Below are experts of layer 5 (counted from 0) of a mixture-of-experts language model. Rows are named router (the router's row for the expert), gate (a neuron's input weights, with its number), up (a neuron's input weights, with its number), down (a neuron's output weights, with its number) and show model dimensions 0-255. Each number is 128 + 32 x the weight over its row's rms, rounded and kept within 0 to 255. Numbers have three digits each.
After each expert's rows: "comes after" lists some tokens at least twice as common just before its tokens as in all text. This comes from a sample of Wikipedia text that the model never trained on. Tokens count by the router's weight.

# expert 14
router:194081170098134166152152124069134090147136086142075136180093124182106088099159102134146087139142133174072138107142099138175128161089195055088090107143093147129139076062092092101168135200138080151083122097204094106174132089130139120179088132128134140112138198216170099110122144104090164110107099148135147179135128111077162150117111155138198093164089100128123121146156120133124095102140111143142086128138186140143093164151165143114117101112091153102098130108161118141133169144089110088163166124126093106162066178076144163152067065080127111152123155135132090143099106106127129174092100162139059140105165149118158133117147134165161103130086149096113161107119182150190123183102099124188140088126129178182128107154090119114117154130105148172105120142135066131152180175161131
gate0:177161130165105115050102116155103066100115148121062166128140108171089127128124130122126132120101119120100081133145077161164134133146181126111169153123055131115142100144143171146109150132138136180193146124076164176125139131180131120098139179132118151116139173139154131147140066091145151073195147127129120137082111111130093164114087112136143168169143198123043074142131093135166146089113029111162173184043145107152117094114170141100126154139119150134138112144070112111172091128170136158147137149102128162135080135131129144157109158166151126130122181144112097111079067118157159156130163087108094096111119122138087163110113111076156166125114084090151145074136092134164134182135126221116150174084169100133078102090141088068112109087176157198103126106118126079122180087110177
up0:142177135133068132102093095141085107132098171093035097180123155155095141100156108131173162130100167113103111185164131123107147107157145131144173076113080101137087168157155200140081147093150147141145088152132161150116126172131156114116124140151141166115157183132188165124098138085095135085138115128118158137099161113210147125113097101133097185185124190103114136160088087116175108125109093135135184127122126160157109150053157129150087133129127108116131162089041091101106128139177084120141144119125073190084108129140160124112169143124167116052162137069136088115081078073133123112125120067104120105163177128168196123081084064105136132150131073119154150151081085130170078130117164183128127164089123125123083121130163143106154097162131115207114128076126119093134165090097163
down0:115121148118129173069184106106097131128083117207136145157167101101142079145132197170138132169121132128162163099104131040125115103125110148149098162094073131131149142106065141097116135079098100127165142108188185085115115130131108147094113151112145129148118086173123162091153107192125115177064098138152127081118136062137176090082164096156083152085072091134152162188111146197207109139142148147148147082060089163150185083141136093126121092110126119123107143124134159087141073085129156136128108130101141107162153126143139071123130110169122173105140145113189171153138111102152133115161119154131158142144102077126112156149144178167117164183155154123125087152136146075109155044143089129151136116211170113049179146115140061108160150088127153086123092114135103138173114159094155
comes after: " |", " ", ")", " 1", " (", " Born"

# expert 130
router:156096138145137157177131117119104074194170136146099149162128122159108113100144075132133088112125177179071138110147142102117147144119163123045051092137075116091068087101124118103185082139161078180096103097106113121156083161089165067190123159107132105118127193160144094094183135136121144117097106167147124133121123106127151123073127122122145131138141129104127079127164089173111146145122170185073114100047208095120096134169165158134133089090123146084119124092160134074144183139104082172145107137147150142151094172112134142156049095137171066176087133161127136097100069112118067163097124131153086034120137149164110147110113111137146092100123122081113140147169159094129117167114074070148108091093164155122147160163084132168117144149121112149096124129093095162116096157103185
gate0:091193160092118187118131123141118174191114129127134136088128175096095069122063134114127127149128087114166147082160145101123091144160134089165126119109044131142122128115135113168201155114102177109106150049142151166165100160119137166147131097168172108133136135152074151150050105125167143106103150128148149111204085094116134168104149199123107123137099159107153167156133110135113126157146069114168120108131080088116067155119114107126163130121117165083119041131132179149161166102124137179134168155180100115065112152107114166171097108180138134092117201195141151187139091104146152190148091077153146121107087174087132096139145130166152111095203119140125111136132101107126171173137093108130156107141148123048121135129160140139109112067120107185108142101118071101066091175132113
up0:143088112167164044086244184126088094171123121070147147169125172148112169113139073152119125112166146135134098162118101122078147152137137174150147128175136116138176123088126118153062108100122083161088113124106160097140122122149149091128179102145090139156077194181130111068155095185136107140130138150100152120111121180094145142211084049084110145124101128129134117145147165144074141103098153157141079154096161126119162128160154113122117115064130051195084133104185112145091096149114140132134113149119084143082171100167133135030176126134110200149171132136138115097136165146107077075135160136104143170170116106111142090101115118131180125130094106147137150133151131193179088145154152116145081160154168073165127120105130089161130117099106128102101126153115131151159177168100103
down0:161111101180117149077098112170092130117154127079106158113162170158153155187086112134094166069106120164092131141140158102071103190151137169130157029142130128114142184134130111074139135148097117180126089138179130179087120093145144170130082135117100125100131128067121120121136090123172134115137145096049136104128138150137086147115070104143102076192081136107132088089159145137110151124123122165115073073111086122127154125147150116079137128105125158160085116037169097104126085132129100131118118155114121147051064108153158140137150100131143099120119113169114218137100092110167145134135106138129144042177109119145101120087099124137162103184097087112095085153140145095180108126126154113127083134123175132068169078078125146101098145118106124129189092147050051111143184167089138
comes after: " =", "==", "===", " ==", " ===", " also"

# expert 160
router:151107193083169149144135175129070115191097148164085147148087164132103077113124107134166142135144182133064139103149114121115061139102160121096089106149119141042120078123116085105161130178137107171073087122167110092178086134104161099154126141119127099122123129151160095102145132098086129117111093155140163147142092088115152116080109175130167068212117084144123091152124083123106121121121102149143121136090139123168065141165189133137090100094155136122107145110136147116145207142087095203125158072126124122101092135105126148169068090154178121150095159187135105136103139084128094143087086186194169068139185122161160167102097107141155103135141109093147213118183192137139133127128123098155108120157160098139156071174099125153118158172111075134104107143148097174159157175170138
gate0:190137184063146095107092126172190143097128185129139165152131195083112142107136083089140065144159090112094118134149158146112108135131185126070109217123066115076112135075146131195133117102180132101121111122159153130148118153112087077095095126132106132139105129152138119082141147141144105187172093135119154093148178139103202173115086104144119132155098138148153165126153136138210174118085217128113135154137186131175143124178168137126110111122103183124083148086127086171127157137071139175216133163153135156148091076128112107132139145103149127209130086151135167071160148093096094135133107084170105102170182098109114115163101146133096137137135134083148126098156134165161148094181161136156163158177118137103111041152132131077159108141094105154145128126152159154159141147150141
up0:183127146092168120163073103168163143081118162138148134137172160071137108110131103078145059135134103113182097157131170149129122087142148087087146193107091116116149137086137135166166121054112167132116151144150152128133126149139082104091115165169100118139087150111138123086163140124137130207177110149118196140164208122127172195165103089149112146123139132113175159083190132128197174153100177152108126176130175166128151080191128097092135140123105148120118129140127082176105133114122143152186117135147176143141120076154077115139116185079110140217112081146149161109130125098112136144145126077165143102153180101074105134183116164146096144137107106120150135096167150089168148111150145158193176145239090171104100030129129128076138104135104108125151118129142152129151108131124132
down0:050165173129131072124171132180127090134109147199132102142182108141152108101079095113152169121123137061213140116108096090152140059103114194184095065147097163150131119138096120157116163096122112109148133153120088112173131135123111166128156114184164157135145100085075159153153126108099120160101177152142083134123147138147136064118125106129136167127120086102137142126077206146121152123140119138103109076200060103082138121084139111168126163136146136109130134146125106142104154044125134151094103160108151132096168130074086131082138106162115125062142167154127155146169148147131075153151203158123129178123120129142177139138167070071170124138141125149089112115147120158105167205150147095156198132181148113203116144115074140154155131086138149118084196086115164069156115130118138
comes after: " in", " In", "In", " October", " May", " September"

# expert 253
router:152109151100151157169099190111079103168139078172119210168129138161119103106134109153149119131163165110108158079209054130134083122068171076100132093159078163149122125118119101128103092109153117167095063098131080111143082143097186104145137137132102093159086148195179086112167146149092187133091109164156150132116134081133170100115094155149151075168100121101106079129162048130119106097103129174136094149136164163128133151193131133123112096107087181141092126082119165107144144111108114130151171143113157086128109149097160181139063076095154080180091142166106076127112089083118114158105111175166093110181161170152146146096153128211165164131101155092144123134177181133160094153165124114148092102131098176160171119140111131167105163137117102129085120106161101134199130130141128
gate0:124121107086116107100119150120167077193161113139087090130091113139092132111119160190166127104136117166105201133088116143095105123119166139120119166152082133090111173100165151156134131198189113093141186168161115078127134153144135119148102066066127216127151115108111109109128108141118106153187110144099128129164141174165127134138162145136101149120061141112171116108083083057124157081129139068176156128187146194123095158190133075162103159111137200109033174131175174135135119135117140091168225143133098110164106135168131109081154138167173177151128138082109103169154179128106150088152071133153123105101153075114149113187104159107132156144141173127107138082166158185168146142119155105157105075109167137082104095094111131111118111080136094136107145156141131114092119087128114
up0:090134097048115124092098123133146111132140174124100048123128113170096155111133154172159101139139147150130162107104055124089123105090148163133151151146117112135102155129166140122130155179125102096142129131143106127126130123152128157142081094059148163131151106074088072120142141148129138191180115151114107126161177135145144113185177129142096163180092118109159065063106062116158127101164132098186107152192134164134132115128106129162102195079122180146056181143188157068132110191139147075124174162119102110125114105134123133072193161133133165095151145095104106178117144153090125068192053165163112130149120048077133115184110142125105129146197147169123142071140106070161141138142156097126075105126125114103106067086143117103121077067114093162141145103134123137100121084148094
down0:147189114067125093164116108131121131144151171126135117070154138145137122118127120125084144185134131099211130055135123141116157149153102099116165112123180103170118194184101132115138160103154158135142123075132120185124117153190175118170134129187143079102099148105151208172155098111111100135156185081103124119147168126101101150203144156106147120136104114159161163134121116110145076094185078056140159175107152112068150143154122117132164060111153120161127093134125088130103124158145135132089060096078170106133139101124182077141125111095130211135127126171122154176155170150138174156136137170162180161099133151138131080108220137199126116170158080174183114110165124096133103129143126123136177088122105166144084136189142098080145105149118148165126166138074117127185115112109079
comes after: " with", " a", " to", "s", " and", "ing"

# expert 174
router:132085207090167134150155160101112111149107145150094144147076156145092098109129082136143137131191125131068146125110109116107070168119168121070082152151093137025100125139111086108139145145142076144103070103154094105180095089068149116193139123128067082134096137159163097083166147124054133139113084145154139130140118114108133126055107166131131103192092080145117051155117107126091118139133147158164123112103140144116101148175166141145088082106152153122077149096162164109142198135102124187109192089112116115120088121132146160176096079104178093180090161195111105133087117103139130145100101169119159081197140138169170162087110105119163112152121111098125165121135176149137133126147066065157125117147156121153136096179108123140137164168128092166091083150118108157182173160170117
gate0:090056153111160051115073122131178101096071123046167095145116139161084175084155145168094121080063141151081120151141140168106167111132055070105137153163119155127131104140128195164168191124100133145075145130131127112107119113119094089168161122119105138067129138122124170119103138143141081060093113184087130136122102149146119125136097124135126180176113122112159157083171171111143132120120169193134166130140081148121152108088099165113079097147105080135151134168131078103136148121115193115082106147169062128150181180104150113126129107100086146124177171156178162145126082143096153176090082090183068113161123169118196120129102103137133103126189095161083161121067140121118119096112107109121192105196140138120107169132074115155116107108167123163112097101141126140115129165139177
up0:105063144166182096165099100136153088067124155124144116124122146188137156111118121154122136088116101089100080123177121139159090114147061056143118143086152130162102083119125154140146147095174131113079104124092108076173129113123111067112184168126024101130151126148135167093177133125143141136148171148070105138140064187095123129102106136165135104173062110165148106126150116046121138133099131105114163125137080108159108080090119202117099124177091115059176152186133077120136094081144157122067128132184117112127171124096168151096108136145080137144139168156152119113120118101065131151121109125158068139137166124126140152131174133112158112081164057190051118158153188081128080098168097129077144116151116091138102149143086072155121102095170126112083114125091132102106125122126157
down0:149151158075122111117140130147167167110112089171137105141090140100155098124112096173080131085128166187135175151141141155154095091105150056133109119122133173154136114118113094141148129174129124154141142152131137216087099122131195118184140132124090146145168083148089122125143091152199108116116157171108124107117151124159113156108177137151108075173096161142157150172127076061131125134212116089121117076098072119121169139064090157153128187126137163128068150082190178194095075155061103161154116173087163138142128107176095123152114135100148110162149116109148119141146101198083111123104112153131082155156161153178140134171084125147156139123203131132146118129126034167155179134130112107150116144093107124134134035102086098090126100073143168085174119134173164138141083170124140
comes after: "|", " in", "-", " September", " October", " May"

# expert 46
router:163113167153120140198098105065098107157128080140096163115110148141127112066131104130154115148141143121076122139096102102099122144049177091095123109133096155093076113108093111069124117128155153140130084085120100117166110147092175082165140144097146063132084151132177103108122140100077135132059130151088123143124133073079179143043113144133215107179109104085141097151155118140083077129161147132115101131141154141133086132181180156121112080101086189142113141106145160082148145137080092127176141131114172109121080128075159188115070086129181123148100142136089109120091124087100144163115139169134110117172167152148127140084155092167146128156080143059151150127141176159169114112148065088214088090134103167165168096142109138156132172176116137170048105121158094139125135122166141
gate0:124109124116137080145125154056127099132122078075116119144084097162118173085141129187096083122151148130117106110122089182129211143121138143062105146158131088155147127150105097152141102105115107174141139154115193080115083131104126115113095126117132092102099127075157065114146156151125104085109119209075188173147179142108141143132107156097189063160145127161168041072108147152110144136141138088155170161094136136106166115104168186082135105075145115165139084167127057178099142100135117123138120147127127113104125106122123253144120081147098129193088091142094180153081156116105153177179111109118181116127136143082180173126110106117143144121131117124136168105104125084138117066157111107168175147154086121090146101176130147174104149104058162065124129121148101140133081130116110
up0:121139111071133079109174146100152135094103094119152103122069141174065138114102111193115128092127129136132123084107119159112192110145180179071111156154120144154139150133129129175103167069097128161131118107168147132072125115095091100101111140124113090118100089111117060145148163139120076136123084199079225157146120155113145157153110119107162083181163146120162046074081156145140139158145144115178183175097146131113145115076136142111135151110139124192129096149065079190079089126075138104101128169169176061105090091137107202149133102115122110140101141134127097166092152129084160149149131070102153134110141142123168133131121119147157155156138122078088182105102068087103146134142116075197172119128107114085155109197096156185098160140096164147116106166100081132135104110084120
down0:117185110152163109162091116134135151110126084126164124081175157145135096127166160106133131146082161118123125095071186104164108144095125145174154137138167071095115151083097140149143091132139147099147132124062097084194174132176029113119167159140098122127140088100118120142103108212118110150131103108126085092114155110086164064132127214127126133138093097158108134182153202151151101129150156099138128114145101152093169052088213196148116149155055155143093145085093112104100122106084083126101128135120108086104108149064120164117130064133127099086154047083136111109130116135079105133188123135140100125075162168160084121110108122086101117111180153093153074092175160146173132086136121139110116120105049160096112144112133161111099122154127138161144090076111180125148156115106142
comes after: " is", " as", " with", " in", " was", " of"

# expert 214
router:154096190123180159155157190132121103219113126137125116180138150109093077084147114107171104139176135137094160118176084161137123146110143116117110104176089119059121111112103096086112135176139102150125106102178109123147117082074137076128113116106088115147105192165149066124094156111101149138068089201125132124054126082118146147090127165146153114178092118165143121154163099174089095111135101132084112116096123158129136136157145116142109124115127167113094169125134136098159158150077118182161146099094125099152107180080175156188075088129164101174052127181133124081065123108094131174099065139147108122173172180150149162075129146129204149130131142118139153151188177165160110119134123121161068087165173147144173107163086175151104138126101119103105128153142101133163197169147159
gate0:117052143104179104080156119131143142148122176154114117151163153162119107111126088145150132141115156123180173109121204047099139149113108125188121088128091117176197129120148111105130207168086161178170131135096110133136164119114172167122098124138132166146097146090151089052161194120140186150155106140184115168108083147163098145142137125167157172153111119128117082144114051100100154199125096050141142165155157117186161182127142122103150177094133121156164124120106113139180127159117123117146125121135144194176177110110135241060180104133106134150115172128100143089188129122159103115121128188164146120133163117133132095161109205117161170131106144182131119114165138139109120129128153114123118119101106102132095162135158192178155175121082109145203125143129090129127142110133180
up0:139150113132150109071122177125102137126116083160147137096134124157175134113212136092145103150087140171104109125158047156123114132107182128108177133198168167087097115118130139188167032120164122131070094096145149136081123109131078116132141130113145102120192107147099122188103108111084149120087122148146068114156186164093141087096132125082076113134134138123153159138225165147124119096128121173068107227076107097114137115124139164170169081156162135118179162092185113107090154124143209091116121204128151091109089122126089115177096119114133140117129120163131141197084166103059130145160174129090126097094097124107101145135124066145115107126051093089099159131141109152129169110121143129172123143129108139130126090112060111091107109120161148132076149099158112114105092151137094
down0:122110167184202183156109185093116176135102175060147113120159153138146137101108106190182162107125075077094121115106120074139147067165146104081099114101159117173112131152107123115131129126111181133180137109101085070156113170125124051163143177122074091059126122122088114120160141198079113174101146101129060133141130147098182127109110151103128124082099114117118143123144108124143148104118132139185087137106088136129133142144147124139108137120144126113147092023126199125070140126114133120088131178221150160175126162192151105137151166099091216166101174114090106161159069123127086162109135129150138132152114122167156094111172159144108143157112102093174128084140183130130141094163111110124145130114179148071103094104125126082102096134166169129132105082101132110135138094205119
comes after: " was", " to", " were", " be", " been", " he"

# expert 63
router:115067177108154146140141154106095108146123109139117113146112170159069116099133110178174123138143165150058146168132069132098101119101177096045105116110089144108109095058074118070159126193095108165063105078160094108121083123098124128182122138124157081112106177170185099092125132097060133137087135183102167154095119113101147133077133132121120136145109122111133116149155072139102130113127163135154113082092161146124070135145118138133122123077106168140115143123182154112173138168109118156180169095145152103130118148083154176137100088085154120187092102165090101120102073107112141154099077149146133110140134166116131096094115061127138137169109187126133134153151185181164108143178028100134105089165185169135185156173069154101114139157140089138120093163170118174135189117183142
gate1:147197148179119152075134088208142141176116133192106158140095169157139143113167153163122225149111097116172155180109148118125174111079149105157137139139113130111085119150189171133117098186140123140105123108120111106107136141089159122106066154160109120156143103157119133156142159125108125132126070154112169118119122108101091144133120155115152207096098093135131107110186097096155089132166099128175068116105099142113114142135099109093178074090182115103152072127152093161144177150104087176117202131109162139125153160133151138133099127121047080085105104171072106139113157128118185140107130143176145203142138071182124161078105036124164105143169129116072185136171130167101149150163191156154091138146143101146159144115161128090104087118108152103139122205131081119103100096127174
up1:155144166159155127103088135191111161144160105139096125138112145144110154109145149112138181125138102145219155159124153097107137101135189043183121122114192124147137115117118189160147139153159145144164160096095103135110117154104133116103085140196084094111122137095122139145189136103081101095139124078125148101110124143108120106154094094153116185127129113112137071149115067119198088149123092110154116069115121103128196100106119153133152079136147090154173100084131088182119143150097086154172135093123111184083181190095098103106125133093118069107100126163087136133093167111110161149091141088194149168093130085171165106114102077113118081138162120160118145169106181151069160140095155184170157109146196088156074148152151105067136119112116105140138131215108133163033118123115170
down1:135123151146116150103089168159015185141125209070120139108132154049096125142192143060172111112099155197121061113062085144164111102126109153139126094143141151086115139094094136137156173095086116109129069128117149145121117166124168071128142076028177109129111166139101166071143116110143098166130151109116152147154159138118114113147139095118152137138166113109114138104093160128123124165112138125141121160183146161178112105166125121116171157072137118104097171115152129142103104175138158103084121170127168136133169154093157119101156110114134150207157069190105109076138122172110117111082092163096150158124082159097083118140122199159129070113188151140121093141100137115158182134102136106140239148139111109118160121169121113133178146138184115117145150166073126116122113172122147
comes after: " |", "\n", " on", ".", "On", " On"

# expert 132
router:159129157112156125216102169105053096145149091145097163139081165155127101096120101115143135118174183106077137124142069125092082114107163111072150082150098130119115113091139088110116141140156119133136081106152094131166121155135206090171119142094096091156054151166215100109148156122087142130061106170090158169103123106140166140086093129119183104159121071119130068142153085123105076096111165170139129155129147120134112192149118152106081098122070147154079155105097178109122155129074102126139145118120192121133111139088150156136075072113174116157095152148100094139104098105126097163093111150161119108182162174184140126101132120212182170119091138066193124129155186181164132108136105115154094093139098156168150094151110125135108162149122112128076102137167074161169146131167131
gate0:134109162116187119119088113132164090178138169102151127138130122086116111137116168153103118111110185089125175114172136060060104165126111126130186121141127145181160133157057089119073133136136167092081155118114067165161124068129147165065146174082122077149154156120158105118109127146118116124185108118093141109181091137138188119086115120149161095131132087114152161157139134101166111139148158176144113112160116163138159144115140136148097157131129135072086142099150162168086106113118118123166132088117095168111160191129169115127199114185241109124134135119129078103085164087181079151138127162199149161151122180063083113139102147095108196072146182117103134095137212102132103159120202115118118204149167138086120153143124150159185084134160119134096165111159154145131121127140132
up0:090154109105142095134104095124148102183169180129140143115168119077113106140119125143082088117100169138146186094151134083048111134137096116134182121160107143146181115158094069121102118104118122096127155142095099160142121132129127164124175172130133062101093120092115084090133126141136129111210091099121105100191089141098173121082159113169131137127142026103132167130141081088164116141140120149166106119188171145124166127098146108111132159138130086083069154118160138141090125092140136126163089062148138127153157204134173120095185127188202057174148094119138130081104157101202085086143161131178148146207090184058128140158103122080098152092180167140130109093124174129108091147127149153077095193124160138100128140139102123135193101174145139116113135103173167132113142127151121
down0:069162043130136053096102104148144164155131155096140154161136086129142145154116154100077086107080105092101079140117078177151127189122097145117150083145119112098093101072126108121080195123201056142160197182111161095145104089129083080132124158179105143148066145138122185101159116148101134076146087185125058136080114112057120093140145119159090150134149077137146124106167092135096110188126123157115126079114118118142170083163126148111122072150159091115088115099116117113148106125038109135105165083086119143103117119120126129113107129117126097130126124091137095120142116090104170104096198116127078070133104120141139105108116073206160110113129147150167126096116167095117132120123154139168099181090105186082109146124146110158103091138092169096069155072161091136139076156110118
comes after: " a", " is", " as", " with", " in", " of"

# expert 61
router:142096142097107174189135144102137105191158117153162156171107156145104103135138091146143106112152167122090150127204166163176148162081141088083084115123116155078094099099099073106121105146088130121109140151192145097122098121097146107178097103139148147133142168176164106110128113133137137066123134163086143153108112095165160146101119178148160162185094089126132141146160099174071105128123110164128101113147162197164082147152161147140137089070149188125105183112158152080131160131056142206109171072137139081084053189096145136167077108108148078192107181110110078094105091089097124177117076153114120083164165156170153161105155118193146122139139140090153172125137143111162107146115145143138094104135142118165169147169114166133048140134125097161063119098153096108155158131182113
gate0:151123072128146127144057128060122121074113116113128120137111148122133096154189116090099078121125115139114200132145134107114129172102105132098135137053118130157198116129142135106103114128084126121136095173134131126091056172093113148173154125171155138156149206103137097106138186101134088061119143100111140133088109185115104205127145200176144144141154178121140102149116133164160157106156117119073130126144086177123149134156120119101094079090120123163090119119128129083099139169148079179133099117038179146195062161178102165153067187140131164112164188142094114173160095215171138118085107141089133166079155074106106213156133110127147131104123092105154097113112117129123087135102159119173181150094179089116178119097100149119108158136103100110140104123153086127144138113101160
up0:144111157164107144113126169123102105093128160093143159136195131171143100093171137153152159155155109170151127146110107120175149115095142149158158136132077114115081176074133098123111122156104156126097143126124114180147192068064065098138126086090117118082123092139148142082150142145164167214113156146131148128077132058195067092112113129125151124058157084095133114141122143123125121139115153136185155166055081152159121165123163080124142115111167151087171143107113179185145137177115171110170113137096107075073080112131105135159150100157105166099111132148168119107097192132129159158127142139108129172143141097174175113070108136153131109099161132172098163193102149125099099160213104193128084124164073198121138138161188124116141113171070118112124157092118148158122069093095067
down0:128078182081120076129144143152149189078132192121108151141125140094098086130140225157063137087141170142115194112117132108161131149129116089234080025181137098130140121145134097148124056094150125115078158140098156101153200155074122172148108123176150120149196087138071104156116131105132097153159101137168117152094121143141104122085131117090170164115074144094181125097084110135130138143095119157146112073140152067150109146181121182151111016154098122130140143129134140158140144140125059103112152140138121156137140112087156092146160157149128112169112121127162086095147138096127194141145085136138114102150153118143146084064138097079117135116102116156075157153120082194144156153135089171164103102145106131112136161129118108126155133163119103138185139103097132156107104133196107
comes after: " the", " World", " of", " to", " during", " War"

# expert 55
router:174109159105124144196154215151134093196105077147098188172110160115109095119148095096157131124182124137098160093170076128154111153077171124101119116183102111081125098144105100092129127154107081189073105107134129121141103111105162089129149092124114100133055172182160094134090149101103133090078131157151136147091132034091163172103129127122141128184070137181125130140163091200042101088139126143115104140134123106109173154184139159136114122097122151147100157126116126128122141142097128170141149100096120129127107160097158187161078095112185112160073132162125079099099088128090126166103110170165123109161191142153153175047129164137159151145146133103185167146192152149155120100151153102174080100193134135136164123161065133164142165159130096107096125129123105133159180127139156
gate0:136095124111123124162094131173131147130125137129113165111099146136139103143121116214130106134131153103129113107089115099104139122153100093146167149096166113111111130182086094157129163181131109152126123137145133119142095105106087116159116223144207079147139113150098117108105136152163141091102129150105120185155119146115108155097155132077171189075135144161152127093147144070141191040095165123136146118123115163095132147167094141219083140129146073169076161152133149173122140160114107196105130141151117104199120117130191074149142111106096110103104122074135095084090142073151123118102160135149131101138130127096106145097133112144105134184085076174080159186080114113120186112064106139088125084120172121184106200074062186107164110061137136105119189110182130091092162087105080
up0:162102105121116140148180112148077112138144150138096082190080110176117085140125120166139143138134099121186177171130156160184171112193145134120129050185109080103073120109149107111083106134122160092145180136132176140121129163080134112191135121136112128115132133105125121185160085112155118153133141120158126121131110147156136144138119106036164181161128146107125165192106088140173051106091125177117114165098107106144108194097100163168109033089142097100152163098124113142132149159079137141094139136126106098137073079112153151093162120137134101097101141102131188183159085199148128128114152087121099154133055110109094117172108188049125121091025106151118132126161133074154139098143123100114079140117156123118150154109111126082081152147129168146204121117155118049129148135137108
down0:137146105137121122176107125076156136162172130107127137119155104120118127084090124120178135161122148105127110135165183142145118130053127150147127108150059136161159125136195127112148092146167076080203134131075168128232133149062147111186129127108115109155114151080094149148100140114114081090181077144095104118110143152138114106083079113118156099140138124054140104125159168107073168139146115163081087105106129160126128094125091112115146139101166139093078097109124095125191133112139096118195128165166095149117154093119064128123091096120131140082078144138128148193139115114180160166156110097073141052142165158105200106119140100125133122185135139116136057083113172182107125099128122219158098183181101154079131139154154108162115133156122147098075122118039114132142163100164169
comes after: " was", " is", " were", " be", " are", " been"

# expert 41
router:160093203107159164200136168132119101207116094122127157200113132145094072086171122124183096152147121138090190096175118157153107140108137100128107094201085149102105122126115135101125136169147103156086088104143117103154114090102143069111163098119118114156113196175149076151111133077113151109098116141147137149080112089106150117089113126112157092141078119147131129161154102156080083124126085135065090122089112143149143136145150127141123116098125125126082146119127144089153159119088080180156162088119171071139132181108197180147050095140162130142072158172134127108087138088111154143091080106181091079184160153155135157064158149140200154124116128127152137142178169180172091133170122119167079093198149131157176119127054142122100114120094090132093116127132130149177188116128153
gate0:119188171184130121173114152170065120123159135143106144137134087175093177181157099161130145108089113086184165123160141138138139129176111109131116169101130067064107086106149170178129155120115174103172130105101142104113116108108137146172161124128164122151085132096104152140147147101115144149177056099089110112092139168143166125069166072150118102062154163122062071147098124119162075096165114147117119114204089156119157138082082105116096075163134092127182105130112170097127128099123122140062136163134152159118137074165176159074081120127144138174112131121136087124152104156130184094140150167158155137103122133075124134141177118098093112128085093155131170132156117091189141102105075164150071135072130157093150156120139081155149085036098132091156091148180121194168151090126073
up0:115172160149121150146091179247054084072128109180158147100111130188095123169118083148113138148083070096187167127091081111138082168127164131120109126121145083137118074146135104145142110098128121063148108183072122132098188145083179137172174121086136156111129098089124173108092102129134121146160119115162151165053132094114155136151123175124082137137164133192099118126107122111145182121129131170182099150096110078071096121111055098113119064158104048151152135089162101142134115109097114101129125077075131135102152113081129116080140137150141130205135154126136084105141112184149139106160163119150137143136141156120107116137121104118129127129130097119118115075172119136140131078101117159183134152113102086167166098174143086047198115144164176161111075085143151138146139136179138
down0:115115103131113126134072154110186152174169130108150128141115170105128142162071177164149173120106064188074129125015140152159131127166136133096093126121081151129143148115115160102088046158126115094148172134147146142188120139071127144114160166125114177166203177135147115117074083184168137136124070116133135110163071161127099114105142142106120124133108188149150143184161179165175176121146102153111103095090095196099138110168171173136157156098160139111087148108075111184101128173146119114147152098073157117145163129103110091128082077142097170071133077111162092136089060094113114187121083122095134168141132105125106089121135165086132120107104159092099132119177221110132101115126133131139096193119128132106111117163128120173096141191178111152138127088125078148086106148120139
comes after: " to", " he", " and", " who", " they", " also"

# expert 120
router:106100145124114147143146139080062088156096095092139135127139138146101091079120082153158145131149154138084138116152131122109088084100154128065114123193098125116089104133104126075131118139130113146087120107159118155112060096065148127178122108080145085106124175177140105172117153129087134158099097153125172135090124054087211165113064143156152142159121152139120099166181126152118108109135157158164083091095152153149086147123105136144074118086109185118115192119169159104117142169087120156166173054157151074160057145078141150223109072149136107151080148161103139086104056115109100166090100179181110077128166137106134153078102057128136146132113166074156191135168152124156106131153098097132136131141195153158147117152136166158089118169109123129072119125135109186142146167136145
gate1:077083187099080104129126159150120146085088188116174127099124116102166149098075123184136131077128116147094132119083141156093143151147162134136119165083109065193073151145107158138136139138089145123081136077113124113130080109109138092120199091075151093133127148076120130176078132140131140075147076153087143166142085162110143112081116114119133096141123190087145083148201104129130104126117098201127123075199177146099142063093115145093126133115048157110174189161175160118156135145122154134122141095129119124152120132074147183109154124106146100185163112130129089132072145079152134164075205157142127108151122117146138105129095145158144180110117180135117109195143193154106098093168164126141135170162162126143144152093134129148164089100040128086146174129162088126178112152121171
up1:128147061129171167136099144089144108140196045152097107113154122153061118185179154062115152162162125109127091142131153102157121082120098139104150039137117181077178089131097103130141102103146125134120148206145094158103142149176105182135086158153136132144119104162162106088152142146152141153107158119204111070139155114161135125162128144114119171137121076160110132118083162127142129162101137104126106173061070098149131170154171127148127107149196123154123056091068114170080133100149100107108104123159143101124137108194112122190105162154122145073098150120109125096132133171084107095150066112123112146118157136115102157135154136102128107131148091128091123044131049118133125116081083140121153095109129123089088113202126133092109173174210150187085085108094163169104103111110127
down1:057108145155110156138124167153126121171125086120150126122132097107144073193125162106124095118048097079091150157161166177095120175124060151135099085157130121090064140103094130166168116193116133108088158143152049121117160151112139146135147045135127105164144138139118122131116135182123176137095128202137100114102155144146136113142150135175146099167140150138082131126107093139039095116174099136131114149046074104104154109094158123111125119107143147152115084110125168174127157129058165102145138078139159068140065122179144153133131200124134090131097113097086133181145126116106077161100136102070207114127131049169081131130163161131152089160147168143107118150086118086136117135164093170134111117109123163142147127170100108122079045155103130126142146088041145123162129104159143
comes after: " |", "\n", "|", " on", " On", "On"